From a checkpoint of a small mixture-of-experts model trained on Wikipedia.
Experts: 272 SwiGLU neurons an expert, 1 pick a token, a softmax router.
Training: a variant of Adam for the experts, 281M tokens, 2586 steps.
Below are experts of layer 2 (counted from 0) of a mixture-of-experts language model. Rows are named gate (a neuron's input weights, with its number), up (a neuron's input weights, with its number), down (a neuron's output weights, with its number) and show model dimensions 0-95. Each number is 500 + 25 x the weight over its row's rms, rounded and kept within 0 to 999. Numbers have three digits each.
Before each expert's rows: a language model's description of what the expert responds to. This comes from a sample of Wikipedia text that the model never trained on.

# expert 4
Word-initial consonant fragments. Short consonant pieces right after a word's first letter or prefix, e.g. the d of "subdivided", the fl of "butterflies", the ab of "cabinet".
gate0:510510494500522505480511492500478471491475531518512513468471519484470524523497529459531492481532543497508481514532506505467480473485517535493530548466529488479515488506503442472496498492531521439536484515484513488501494517482511494456468480530492472511512500499498501519496487477474478522
up0:530495489492518489474484436495483512455477515500464493516514488490544498503454490497567532473531496479499475509509504495475513473480494491421491502490523509491508506533532503500502497493530504471516489528519431541466521514493501515499540500488504476471512548485498456501548443464498522456
down0:482509486510502478528497476503531499500513496490442521509513501527448526503501515531498475499510501518497477485481491483512481495490471509505479498486436486502478518480467523482500512502536498524514515525530501499490510495462479489521489489479496533508499524533523521536437507521503475512
gate1:543485498462526509518515525505449543527498489508494484496526483526510517491522553499456477493441530466513466537441488485482510495454491503485460492473494539466439528509489472501481506486522480443487528489451478522501486515533510501492524492504476472534508502483510498507510520494498521526
up1:521501496515491525517509495523522487479519503471480507457477512451473484537490521520468521487476514490467483486538532501535533514526505497471498525518530513531506490495522503549524486443486509497496519455503472496462514490471530462510504509469483523481420489522422497480464512498553467485
down1:550475533509547536478468535468501523512511512520480482502499469470476495483466537488486504548508510501501499477537577522462484494513492456494507533520542459494480455528483522476456522464485472491479466503499508531472471461522513496489502458508515453508510526500474497503510520526496514491
gate2:540475556470510499505495517543465501518518513493487528515501542506504474495460469565470528501497523520467509490476515504495485509515494445503555474498558490461509466512481521529492497480514501516517521509483483545553502484511521524521546456479531476489512507500500461556507479491480508475
up2:516503478479520463507491518508524517521521487488521496519481513554539495464497476519502507537466479494528489501480467475508504482532474484469521525486496531507487530500449492566506470545484504498469515498470449502523519477502510493508486488483496506484516501470505514507518513518498517466
down2:509500498501548504502555478510524456507479531491523504512489467531532475523521498479499483487526493525483519533504483542459524471508494459477539492489476509478516487504549514519494521467448533532473459524481526535508500524546501515477514472531509478504482507512536496476510465480531490518
gate3:501468537492526495484510475538491537483542493476526534520560555510480501490495517523510490496446478490479455484504506474499488472500510484481525532512487545523518565490499498519527514496549545463453523502511497475508519525549519497503495523504492534466503492504507517520559534531506525500
up3:477516484492511461501481502538513480489546499498517514487515508524500520508507495472524521505458482507532519520524519489511498514467486503523509556537473519533537511512504509506504444520514477473487498482494522496527517539499510488518502551486518499481502504502531554508521526538498544494
down3:437505508539546501499520482471520524490490543469478517534514516487478484520544490516494531532521518481477499482509498444506487485516483495479464496491511522583513513506482502471491458502502502462548504499535487508512459552473482503490518498489481483477468535510488504540511521525445519471
gate4:496535510510497491509501470467498509490542504485495478513459504521513532485499494503498511520489568527502510500520492496495481527515514551522495488495478526522489483476527566460493519505501491498494506496499499465461515531482448516485499484486497459518470476535575523525496516467514502501
up4:512488535494494483527505511523477502494489502489538493492495475531513546475485514501490517508516517497478561491475505501486581533480455487492469489557485508485480488503579512507514483545477530474499542461484433475450479516488486485507488515500488529513508488510499503490495479509514528488
down4:497520509503480490512445499466526499487513493497476511472488487489529485538533526502481497561486515568480484527498480485482518504516513518528453560496506537514463487471479536502485472505450523487550508496494471539489513492491508491500480532454492529453471512478472498523493480546515525509
gate5:492510502493493500503501510455518491499489489528511499497514537487496501531492474503470450488481518538473480465496520546489520488528515490506501481525504494506533480531501485506487481479508523509494481473518519482476489491504436470503492500492497473447484484451487513493503521513475509477
up5:508523519504480518507499469514532495475540502456509521540491540497516478484519466498471495479515486545488486489517457508489537504510506480528501503510495446512497503513506517478508461506479498537530476503479484473485471470502439557478469498495478540492502489520505543504477503491506528471
down5:519508509501531478446514492530518480483467520488452482459517496520542498477485519521507540517541496513521484538515505495500497531509464498551542502485466498501466491481461459478521517487467508506497523480478475523469480507530527490530507510507481459508538496495496481509460463522469559488
gate6:476473518494492488503502535557483498549489483467512471515484505464488469502530494481436520502504500488513471513516514500533515523486496499509479500468507504514518478502525530510519549517479511498468480466479482570531514531480506481520512494497448545538496526498530496458514507426533523467
up6:509520508556486499522503528509508519479534523476537445485495531482511485490525453477472510536446505495508514534501509509524512532516521488527479474466499543548535504523481502492490488497488491512463509500528539479493537513514500491499503492484449502484485503481518519497531508482491467502
down6:469523477510499493536473500495503488439523454493486497497530511469489503480441511440523451479501500466534506427486541518519496499509549484515495533477490511484500493472523509526504479496478490465496518507483491518483543494558496493477471485502569570483503471474524488512459498508529488485
gate7:488519498503516483485494495487531489498514513511498489532488476487498468479477516496488459501496468501534488534499488485467475543494473521517463461514491517455535490489508522521481475499540513514522510465521526519482484519476528514492456494515436482448475477448465544490512517502535506519
up7:506491502438512483484495502537503490494473523549517503481521554493509472499515549495516531494492488504496511485495505511509516504475484493555508492473521490533500467527502491485498463497550518476512500520504517496522509515528486512464463513500513495498552520484556489496517494524540462464
down7:481517544498486519504500476492464501492519511456518541512521538515464530498481546469501505469531492467494505521499492460476486530518489523486461506531489505486502465457497489538506478496516484496498506499473498524490499524513480516498501485453479539467509499521517483506491513461532528525
gate8:490505502491494483477503521544476526518507455468519517468494505501486546466462495464534507492507469498413518463489483517478486475520549495455488526529520513483457481511501526543531507504501486510512533515466501505495527495527499505516523525449510497495499467522508521494509428500510455534
up8:521465472483498497476476518495479517479524487524517490497508492545453518502527485524516473496481499534504503514502530529489487508478502496474499527487513506448517523479500505499509461523520489482496524496490474488479530501478496511504500492503492489504479486485496458533474493442493458511
down8:492519528470479531492511468529489465470491537493473496514465539536447537524555444504475528469478469517508507510465479496510528537506491531548504537482506497522524518428468497498497499504524455482517506495538499471496510510511528497497479556482505531480457473470442500492502477499498526507
gate9:501490510483511523486541492441498518484513502540466484461530543516502542500465499523502524520515430493511465534464458514500488489462486508473498512481464506495474490531493490504492514527494490491486490512494501480480516528510488515505539473524482462498519470477491521506550508497491517547
up9:492447509484517483512513520543491480512465500495486452556497551510518509478525481481419459489505491466476508479518487481525507493508523521532511535510489492520550498515562533505503499476468486525523466526516523555482467454478528500476549459489513528526506505494489510535494521514499491524
down9:505520437508481468523510485524519500500487479529533539468485521526496501494560507580483461468520493518544461429489505487527522526544533531479521511544528470528457536494501485466504521543524471513513485465508524516527504498506535494487502520519493522552498491481531485513476538481502466509
gate10:508479543477511487505499495513491480520515492456507465466446508532506512495512495559534471481520524507516459502487473502507555508484510516494503465511473488457500485480518526559535484537504472517498514558530482493500490516470493471491521511471473504506468485491464491537505522482483531505
up10:495488546491502455511463481492504501531503536479501480481480503565499522496489480519496507526506497513464483501522476481487514480516508509509480453510469514480513461510519544512542502485494480490483508528543499508492552548519504515452542525496531508498504509480468499524509485476482520539
down10:479509522507498518511490481488496535472503488445453519512484525487491483510496483494535537493539515500496520467514503528518538452534495477484491509490495494491519480475516493454463529482460483491493549549551531502455536511480505477505493541500474470492446502531522489515496491491495460496
gate11:528498514478463532518495490477499492541517493480495500506531475470463501517520474464476476524484552488493512509488481522514545479499486520487483462468495498541539506523516480479538457514472532526463500478510531506520505508519459464487528506544464468480535507481549504475528489478560446460
up11:494522513477520492491457525502479511515529493476517491513466525534527482518467508506514502495512437538490522524512458523498499527462533529508502499472469488475460506472459515477515511521515479499563439521538430468466505489512529504491485496496555553496510519497459469509471524515485524539
down11:470467432500533458453490527540522513528495476571485522480489489484505507486461452498506461547513514522497540515491511490514544455515468500511521468535496465511509508512513478524497500503520474499486521516496541495498478466500514500498491505525470484494497542505489481478514504475459521509
gate12:503503492511518512470520494491518470465506529467532450493498481555516506503523491509505465485495490546502521513501485494489494508527500497513572469477499578505517478507527524479518412505489503517535484491485500533485525517483512492500488518509490464465480477488491478519502519472534504499
up12:512512510495480521505531485483464509523513492478465541482490492499497449459540511567505486483511499508485512493459514482552530499538492529494490496520516487539524502465530497484522495493500505500478474489453518540509508471487481481508488528500491561538486499541498481515514492456517508504
down12:481523487536497492481476506483483526467535474458484522519443517481496532563459496493471528495447502520506462508546509495493457542514535507461502504468510506539499513514458462506456435517520509465505494512522495496491533510485530516492456467475508492482490487504473518580493488517487538493
gate13:527514504512476503481489512494496492465508474509527521462492450516469461496510487536526507510485507533497456506548460506482519526465487544496537500521493530553471537481492525520487514508486466498503519517503463472503522455491491487509496461528561524502440524521533492528512487541494468488
up13:499496492493476528518482444523511500469478487484504511480503479510524513492529499525473526482506494505526513499502508501552511520491482487511518509467427499490500488489520503492485546516537471515516451449436519508578513496496479481524514521537507504486500487483528521475444519531442523523
down13:474509564496456474511498481505474506508531530477475503519512495491479490488450519506500506517510482485492505495482498486480471501503490538534491535469494515475506483500511508475559505491481503479511486518501492524508512475498526503500524543502512537465444504505511503481464494532504508528
gate14:507496511504502519529503495476494501457472501504494521480481511445508500480512493474513480520539538543495492473529544519531505485530491462470575543501453502492495502475495491488504477512496490547471528493497466518512485431476547493562513469494442517490498513514496488561492481572483512454
up14:491460496461509517480458503496489484500513519481505503518486481459460436500451480508469492505509531463490553527505496479484504469509514514505491491487499505471518494495505465488560501497488532490501427493483503520595496470541499507520568505468502439483509495510481477502505513545522496489
down14:500487530496460494513481503523454506505493507434469482478514444449488484521495492510541486521468482508486492498468483502479472469468500525509529522519491483521539509500537484546490474524518505470496492505506495516501507499506525482486497473489514507514500479466525513501508462498504487493

# expert 8
Slavic and accented name pieces. Letter pieces and accented characters inside foreign surnames, mostly Slavic and Spanish, e.g. š, č, á, ñ in Liškova, Fariña, Yevseyev.
gate0:484475568500481492439510519518483543524533491463496506499519537557506445489473492479497469480492501485506544516510505495531514528503535504488508498482530504473545473459510469493436479501503555484534471495469472461467544511452512476496548499535510496522502514475522529543476501461505485497
up0:500506509485519525473483475520485454485510512491507508531537483540536489443486509527490521542472458532485526506507532513517531512522518528510487503500495511518466485533495503532559495502515478504515468496493484483489450508497447506484491495460528507486467467500519487462492517503528479506
down0:523471551460468479505524517524481478559489512477517459495507512509475535489484534494534498480490502467501509449482494468485487453475496540489464489493465498491487517474478505498538517471515475499497439506492489464485521499499547424503499488497486515525511504509500483497510491501516495503
gate1:483506565494536514491505484537484473471497439486515495484513444500474520477527510496491494510521491515512493531477478472513480437496507508472503502482489465509462503496470527484538477485543537522481573488537538515470476556529501517504485470510508484494517504506529504525533501491495515521
up1:513506521530492525484500516500484493504505452493496471543522491474499537497539505471523533485515519499573516545454504487523497526499477549498530529475506475521482514496525521473505507482543489506485570499498488522472477531465466464485522480538463520491496497478508477503514450494435515472
down1:511483547451522477501485524510438504502489514505483507506514486529458523494503525527478499471507506543465493508546484477512562467521487524487491540491447497532504547482505518533557472497497494493471513509492492501529481492461523518504509507528501488514496464483537507428484459489548464476
gate2:516504494529487500493524527486498491501469509499485503490503466479515492506519516524565493515493492488486520517511566471488475462533492504526453510516488498510508481491515410482527491534499520441514500505538477534523509502493526470516511522514499486504495508466529488505455509500469497447
up2:481481495525524486488526506531505536520474513525539497477510475518517557480485487505516563480544515513495501496500494502502499473482525507497548499501466498496523583552438524506482485502495504531494514492460504466486498480444455492498492491486485517528543483449466510531501469545463493505
down2:514486475489532477479523522541495486490533470526509527520518495499488502513500457491486508490470503510480505511484560452529512525495520470506500477472476555504468483526525517482478513473500486498489513517423525479489546500493491497507497505511512539464548501482522460514494492487501550500
gate3:511493531502496502592474486494465497548494484482488489506496470495487517493488519504485479526513494473464498516501531488506495528476544501520476500469517507486497472471487464492525492498489456493533469487498510518529456519493488471520480496499559491539456439540495502518492529489493460448
up3:487508504476517506502501506518521493467535511511504498481547515482517489421468501481487547487445478510500497508525498498493525474492447459517488434497491537479518490520524516546511495475476525506523489491486456490482536519480516527545521509487473475492539573499491493513550500463503508515
down3:473452493498532482502488542511527501485517493542492491516477521499548468503553476493507428502500506499543477481460497509500538501482496459476512491469476484514504502523483515454496501472479482508551504526504490473524526521490458511515532460538506495525525531530486468472476484462489496499
gate4:488511508510509523488513483484482506487464499551516547501486512443502487529464484494537517463478486541471465547501476422468525525535513503517508456491502505429512522537566504486472512505473492470495511470537503500490468500488507483482461489516548503493522488570478491492515502475479526482
up4:486493506515491494500518507501485507552497506508497500545508546460478501493512485528525531527500454495458526486490467548497536478512481457480533496476483448520493479519489481490502535493545523515509516517441521484525508536529522493490496491534496519530486477488483511497487504499487502477
down4:477470485508519546489550516507482488511471508490481479508508521548549504501507509476486454508521483559485505507454527522485487504511505479482503494562494486471509473498531440454517515503520488534447479511515502502526421500507519489504489509507529494494555507554503491534505518506446508488
gate5:491509510500532517531527516455530508507500473480502505508509493582506488501499501491531519482510467478429489498534496525503470514471504537483535504526518469496487479492490494505511503513477483439578543501492498469517520479535522516530459485515495481491494513491491511446475525516508523480
up5:476502513503513508465523524560501490501509441494465475516528528540450481507498515498547444506482508498477490519500493448506470513509551497516525533508486483532585515494460511455461467496503490521542490538504505520490548546492469523517471515486505508448488458473501508518499493519484505446
down5:507500527495526507512505522476475499433532426514497503430533524480451510478490469483490532449537540468506485509504511487484496497522466493460521514458498466513492503518498477493506472495500511524522504484499518498413517538510444512510485523507453480473480464445528501562516491531503494480
gate6:515505563485531510485521495466496478508511474536511528525495504508472500480504510509490521476527510496522516473513515525492489557470500514528449486492498529449505471527524525519495532458499528525466489470517489529498478472495479472517492496485444514516483532529498450521501465430498478555
up6:497507488508512505527510521506512510499457550528489510517497492490514493500508490464519527526508446514505494509494469485474447505524473506513576507480507506471510488511451493520497508458513485530517539529478527493507504416495486498514514462534485496492560488498506549478551493544524483525
down6:512472532486487479518489513518486473524519497482486438540462441496506473501480450491540492488463515495497525500561494494500455500491536500514512484451503541484510509465512529514557518514491510485483484513501519468513543494512549485454522506552490571524516539532530487463527497531489504495
gate7:478512499446496475486485498517518517521560483459480534510521488482530491472498491492460535504456523498477496463495487502504496473527482487527537524502522538509533512427453566510523530508538523489485504503463483497506579502516549509465514534537497487476490528482513521491506502470488448516
up7:496494501489490511458519525500416475518481481491483496546527484503495483466496522515497504474502506493487489507495487466483455491487514538503495505504458471450472517502523509471544536505510421498524531470497551475518491546497495506471499469491508491494503522506467503507499482491432478530
down7:498489512487495494504494494511502520470477531482537495490522472512547530523525492479491539470498515539470496422454475496475500502479529541537502528527517477540478503519549511553492504462567467509537518480455496501473503461515481500501519524476458523533511488474528465496495519432500461504
gate8:498472505494519477489490508471487500487458543487486520474486520467472512515475469517507509522477490491498509497524477427505482464542507479498467514543495532512535468466486494494497518533502521504508490512514482524529467495458510547534517491500513504477514497489473474504511499493525436496
up8:473466491486464523505510512517528487480518524515517519528500526514506492500502512490488470453506515472515475499490485511504551488507515463501453507476498528482511509512546502425532508503522463433467514513522506479532448523496519524558454508510507503507531482523501499505489497497520510461
down8:488478501530515574527520491490514529498482513488514479531458478516533528494511544502491471481550482526554482491518503546510484531477481473478513486468518490513496485474442522518491515475521492469487481474529559520497451495468497531471537506523478477563441472530480525478482464521512500530
gate9:490513503495513514552498513511490486495533465505493491548503518543522482541523527507484521500509476467532481506511473463524484495479495483543501541523492483513488531515474482487527487485498459472517508488513507473514522527496485500474497525470556497506483493506537493508490472531497498499
up9:523502439482508531468501507509506512512512491533532502443518482526559476505523518472501515544450491560530504498495511476480540448535482487525454510505511521487470527505525499501470493534518505497471504516529538515510494453517499513545511504511460475507507508498513481521472491470492510549
down9:492486529485480480482472529503519500512498484474416499531505520502538502552523519544505527488535476520481469491496481476485508527468515493476485488487492523513539516488507535497511495506523498490527466444540508546516524497538519468533527510447545471514502483511537466476466458543492528449
gate10:498481513509551487474513487507461469539465509519463481550468468485539550517483463521458469508469492495488496518499468522519538503534525521522493525474526489501546523544524488474497514494494505514473480492489508542461476467470507466463467503499440515509496499488514524524511491502527485523
up10:516473519511472514518465496511527484507511439522447516550468498521503474522492496495523499525490513503472529475560510501504504507519507503473533518494485505436479513493490505502507445469516406502491507484467489480473479479485552498470506478495541541493494479493467518528490472523500479490
down10:512520495516512571508505476502493509479494522513523548526517463485500492479507525543468533485533556477492491479438501499499452500477531527521495462568478520491526486480531443453451455504524584511471460499487465505446465487483506550503507489475477530486480517490508509499531470502491469536
gate11:478504499453523507515502448492497489479460511479512472448513474487534514500495497503524495463515468524534482490487442506503491499469495508503457496501569503520481497489475528495452543496479535495543508515500500485524513507516484480486501468473457491477517478501541489445508555532507450487
up11:499518507480528477473546479496513522485497469484526503453498499486513499467521469498525498502510491519504510512530487494501498518468555520532458511539516482528493485549490505502464535549513490521541512525493544477535537517500470519452451473465473487502504494477550507489505532520446478516
down11:467485491485488442549495519533504410513517487497445508499538499518559520530520492501498528479517484536462493460513513483522507499493508486505519540470485446506508503498460490523531499493512482535486477526574462532503531475527538497509501577472488485479501522493497505495517473476474511476
gate12:507492460549472482527487508508514502484493514517520507548488522501529487516496453487475453515449496498528436500476440528497533483510478465498514473466544497475500494508496513529464505470483484493515490490489533484509502483477534506456505501477493536475502505528496515453479537499486478509
up12:499485503523474518476517494487497517464526537514520445500486531493492497458474504468471497508548507516452515499530448485492483480478483510498467520500505500493516492435484481521445527519532504523527510488464441482466477473517507489535495499461494493508514490486467524494489501468497527524
down12:506488475533506518488515501498503504519460520486519462506480531468536529474503507506446515498477503461494490467469520479461512510484531514490503466553486512483482485576492433521511527496531532473477507481499510550512464485492504512467503480528518462469540492489532515448534535505473471513
gate13:515462485513502537493498530462474513521509470519508479495577484477514467501506528497479470508484504479522447501556518533501515510539489506541541503527554531542485525480528493473492493529532520565526494520509538451496536482497481456498499485528508498498529509453503513480506478498491458538
up13:506520483536538495445507489466497483480440528505500520500530508479476482506491514518517540502525495547535503496506487528479527510512517521554540489499510490499513513511515466477523498550502463541461439503554514457532482464505458514483523493529487496502560563458493514485485484480481500487
down13:463542540520519483467466472506472520498492538467497539478536513495547497534531465563508465524551496529523512499528487500501541496505540491537555529549499502470433525516456498523496508485479464495516500504458501462519475479525498497494518434491491524501522479497510488512489477512485479500
gate14:479482510498489504504495494508536499517461519524502518520477480517495517501489485536512500571543515478458542474541487513466461476519473508530481473534496513515545500495510538490528512506519521506519495423513495470500480473483483483501537485525500495459516513506484503448474496476509521486
up14:524495520502506498500520498484445478494502473480511469509513526547527463479482505494506505445493480482486495504492456475498526495495514534476507509479510502477485513516493473493503508502500482487483475493488515512506503463517472533524486512487495463512513397526515549483569462542516480512
down14:508485520500518475516498531504464487485546476531503502463536485476479495532475483468486523513503513534489502484522515496540489513530521517480537537477514576483513502452520481497480481552509531510531515512526499487489495484522492499500492504483460442511512497513529544487506511450525525530

# expert 17
Personal name pieces. Given names, surnames, and their inner or final pieces in lists and tables, e.g. Barbara, Leonard, Robert, Johnson.
gate0:494473461507517486496507486513529510432494521515510526524524525478483541547530474457496522521482510474530456474479473504461487499492460482479490509492494488527495479484523475469452519520429529552475506475481508539531465533528456460495477492495456492443552516495504553518504491467502524468
up0:490504552501461501545445459529495498552534497490508501528489486518515479459515499472492492496475530538476503488510524505562554480530580497488490522495470517475512502474481542466545463486528496475493444532507462488507531484500503486470518499501496557515449472534549478502495539504545470471
down0:492474485519541569481503529500526487513524526549539496486494476490549525515478477489475473496542506497507482547504526518477510488534484512471468487502462512529494501547508510479524526482485465482529497566506493461507498449472506446487511488494479550508517504443492481507490498499500511523
gate1:519485508506514510486481486485483495465505481520513502475518543467527586482512558505516520476494491496461553510492509485487480496499439522483503515543484505529477564477500532512489536467510482476498496505494497502556487509496513470519504477499483513496506466525491514516488514510519499412
up1:494498502545455468504481507490531530490505548503527490490500468513509459491480487507504455483519486523502459415484507501526516488488499502495547481482478493508504461535518479450466492499494495459492497498509477503473535456505482547479471502520485493518524506499526499482507514511496496513
down1:483518518499493475472545482520495466522461514515447513451523474545503508502504491540508503522515511558495481450557495501492501499512491513514487504499492495512499532520513500463492553475506528532500512468486542488458480534483508554531491517508519469543490508465507470492503498468471465537
gate2:500516475466523497483459492479540503525546490516489495504483517490562516478480521504471454466530527476526500487504524516478489499470464473517490520503494540484499509503536510482490469511500552467493511520522514469483486468469498484491501445547472479473499518498508486529473475521471477494
up2:514494476548500504508558466500484519469477529491485483495505487535486502529481503501503484472519536482530479469534531494493508505519516484470481491520545506426489478464476542493534488523509511490489526508533515493499489487522513497445475489520493486516524538489479475505495498497476499502
down2:542508533497507485512480492479496528506456495491466516508457508466510525519530510528504487535508520526504502513522490466511547524481532565452535500493525462528526505459509501545484504474494487546490520495507542484484566491472494496505520489529472501448496517488492462482520533548539487520
gate3:536517540500508471491482519503496505500533489493495525539468487448475507496499486470497499530513515479498510473545513522506522500468500475496461515548482469495488517507478453511502503516539464522503573484481413527507567487489488513512470484508498519493529499484502517556482494500524508456
up3:513494480508457505515526470496494496497495509534498477505503500538514481523517531506490553443471487518511468532506469456481463513524543551478538454485498520498466464518522555500502491514451518515475490506494493531501452505494485503509492536482481491551496520514518511477487530508488481520
down3:543485481497497497514523501495538483497500497548477432488516475536483465439473533499492512503530542521504500515492482526497523460538490518488508496474510474522482507528495475506529526465525516497485497523515555490493541491493494508501475509505503506513526509484483500526533512518447516532
gate4:465521527518519506509508496500536528542502487493462517527493515448479502506514483496499552479455481482506545549504519517493430535457478442502514510453515502507497476562538493482526471509502526482505520512488471518487483496463501518504540516490506494502486519505484470526481519523494551539
up4:508497532497534508507526491529517484522470525517490467492522577533485545480487499541498511468561532527466534549473514488504550491513515461505524496510495510533504439539519466489498508536505517520525465494503496546456490496515533525558482519457465507519490463511530540491491507484490497525
down4:503461508476472536520518557501532458492517539494548496512501530531519499537503471504531499503505521508495475534500500505482515496487468519463455486472488514512526460521457500461497480480523503555494437538510489507490474530474509532563501508490512499471471497481489480511505503507521511492
gate5:457476501464514507477490504464476513537512507483540478470478492448480518499486491503512494504465508491505510485509501571512535524503515476532515491510475492515485524518515532489545494511477506481497529514500489507492468459493493489474539528523496509543488498472497509526492496482506518546
up5:513518529484490494469451527502492509472522521503476499466500493484490538517510507536505472534475485502499499499482496489487476486475441501505514488449436509498501481531518424538508482466490501496493540533511502451494490530530504517546510516520498484453527520505493471523526522496517505513
down5:505487485503472517517467492469518497473524488517492411520516532515501487512485506512473508483497490470482520499511514502473453490491518501503480530465515538504508478544481531510513499485500506516571510497523520519496460477546530509484510532480498430499482483462486514495510518460505459522
gate6:540513508503472515476523462512502498538513548500496491559503514509494490475490521513488522503476537480482442497480479503477495499548519533508501505573545498480486479474523556449532543500507528514485504501480488512461507486514525489510507516506413515499514476497466493511490527465486496499
up6:478513533487464465466485504507508460560523515493495470533491509499463479506502500507483535529497504502518523475497504496513506504496528472475494508516548445501521506471502508486510467483524474524488463521468530533499520488494524464507460506491453511491486491500492500519502510499521498481
down6:507511464486488503495500475505530515510512493467521486473509493506524545542466529480524517480475501490493470545526500507512475555509484478426460512501507504493485539517497479500478511491484472523515509486486517504508465508496488514499529505500482493522479489525453483561497492460467494546
gate7:465503502475504475513472495528501502478495509477497501514508487517517525508507487520459493530478513493472507486517483457532516497555526515468506501510468498471497499479482537505515506505536506502493433528488546467481540533472492505542469503482507503484477501476508472459483487475445466510
up7:488491560496475510540470485523486508507460503478495485473505529530478518451490495519489476496494522548491524507484495484510554491571506523490499480454470489513525470512502452510525505507491507510485455522479501486468459507489530476503521530512478519520491511486499492495503509487512483500
down7:511516543479505484509497485464467504517504486491475540493498456496491512527481500488497492507513471524548524499479492479528482471472475455505514511477500487504514537481519519524525520535515503482443473508502524460514511550495487477502436467499503575493487490491502478485448470514520492487
gate8:486503495511497489473494504560534477525492475480455517531472543496490512491521513503518508506521473476502505535466521479511469504496517461470455495540538484521531514484509508477463488546504481511514545481474467526484504528494526492539524473492526500481466496508515499512464529486501525447
up8:525524492479485504482496537485494528477506505501494534502486463455499497460478508458523494517474503497500496536502540497489492529496468508487448497531534494522514546501500454495492448521547483514502554486497483555493522504459502493527452467501537488512442494505502486520494477489506504472
down8:496521511483573499494479512487464534507512522470482547474505505492508487528513500528511489507480488484498479462424507483535519511492477470488517503546495502531476556443520470505503496533499467473484512495497447461483485513504550486498524504462511485509485465540527492472485509515534509483
gate9:471481489450493493485511570541460497504470475535499514479459439495511476501471492518513480524503480503475444478506518508489468469458472538487487477503461471506466550531549480538493521504470484507503481480474507511461495493494523506463502502447561487474519487506469469523511503507553532486
up9:562548514518472516496489462521476496514503468503502502493481471485464479486492511510482479539485469468496473451499541506474532522511486510467464483485472508475523494510515495554466482502473485485472488491480469505476520489512524502500502486540513512485494503525484516511498496456510506515
down9:490515526505496474484506480506478505527517528514508514484505510497490516476483471502478492543518545488496452501500516541515511473454480524442519498498497463506512543491512471523507479502481499475478489482510519494503452536505497549495485514463537525514552536522499490501520504463523528470
gate10:493489556515486495532470513464526490497543497505498484522491491494463486475511514488496498518489463483481511501504523492492477531527506488510550489475531524501501490469495526525508496442514502479528478501445508498509521480463539475508547477540467509472453493471445495503492425515478484486
up10:492481493484490495572525525450512499477456518538541485490501499533510535541480517494498504481488465516503490464524513471511487461520525515531538493519492523494539526501500497485490499518500517454541470516477505546517474475459499447503549503494485513477494467473446503514478454533517486466
down10:458480545486489534518498543508505517523507504478525518503525519470490498510452466501478536480501492499519504510522517518488441545483481506472526504513550478498491496467494526512515468447478475489548474487478478497491492472473505479502538462470535499466449474451454514569484441536461497515
gate11:519503476506483482525513494501472526509471505511532501466429403505531497510509493481512471526505467487550497493523517556514497515492529512518500515507502497500509539489465508486499463527527510499493502539456483481518456483469495484502472517505525528484479515484500495501438547423553515529
up11:529525474506511514517493469494496501462496488474551498451500447506517495493517523516476437543507506470496501516530513540486502487529455529497473468495482505538502516487456520507517493520498512497477508496493522511528508474535514497487483523524513513490485516510489502500481533501459493504
down11:464505510529490503504510517502527489519472501467517511542514506507539518527488492516487507497500507495490517524522498501484473485562531506514522465549529505488513498534476491484527517489435478477531467523501518523488505454497508511507570560499468490531459497480472534493498488511533559503
gate12:473493499510448505497512503530517490522479529496531516537488547472494477526499455496524493516471472503526479491463484457489441546462454537505478519491531499531475491491499523504488447506504463528514496494466511533472548549486449479517505457484484517460501519520511522516538491496525517460
up12:522539489510442491512466406468485508527514485483509441477504506522532534526485501554503489498567530510490534467514515471531492490511528423500488504493524533497489455483476548458535581557535498487496454504519496502501509545536464477470485505500535528534511529493515484488460496486458504538
down12:481485520514479501513518492497512480470501538510573498487498479526434532527452506463502491501508464476493541522521504518490471518494476483521471531485502517495500499500503561487439503472510482507535504501478581522480482470501514493479502531512521497480521546459510506547505455477480495500
gate13:513500532459518513525505500519471495486498492537490503521516487493494553497479498518542504535520428526487532517502456500465509529489503513449477497491474470512509523470516484464479541459493483502519476504452502477476518515552514455486503489485498457461506488487478510523509504485540490530
up13:493470495540523527510532513495499506493484515483501479469522531510549447496498485483467489458500547498499524472507494518545478497521491488506544506490495496484510490513500517557492468504471531491488516479536476484503512480483512507488492464544489506535490508499515512498477466516483496484
down13:451459477491512504508517544476498481519519500505525524502503528488512514467463481477481512519510544485515511464591532488489483469527522497464490475510502530464503476513485511491474479449499561500476496458509552522483526486533521478520529497528531542540481533465466513507487489501483448508
gate14:495507529506480475480483492496493473490509462482457487500502488483500473523490462496484508480569499541501484480497493537481494539513507515454503514498507506460496481431510546465476512500536516483482517488522509514526468484525482469465499501501544509498464528502477510467478477482450507492
up14:521455503462523500534488561442471530474558467520507509484525518480514493469459497513482521489455491513483481494503456483499554504460498515477464474523473498531475473534456441527540502512507510516535473514473480506504478530497498512523529467462497477510500491526481533558535480525504490519
down14:481505539510515506485504495491496466488509537495508504504519474498519487543495470496478515521535448527528517528475526505521535500501479492466517520486504481510432519473502498499470525499500514457523505508526526515489536537505485510480442484490540500481468515495491460508523437487470538485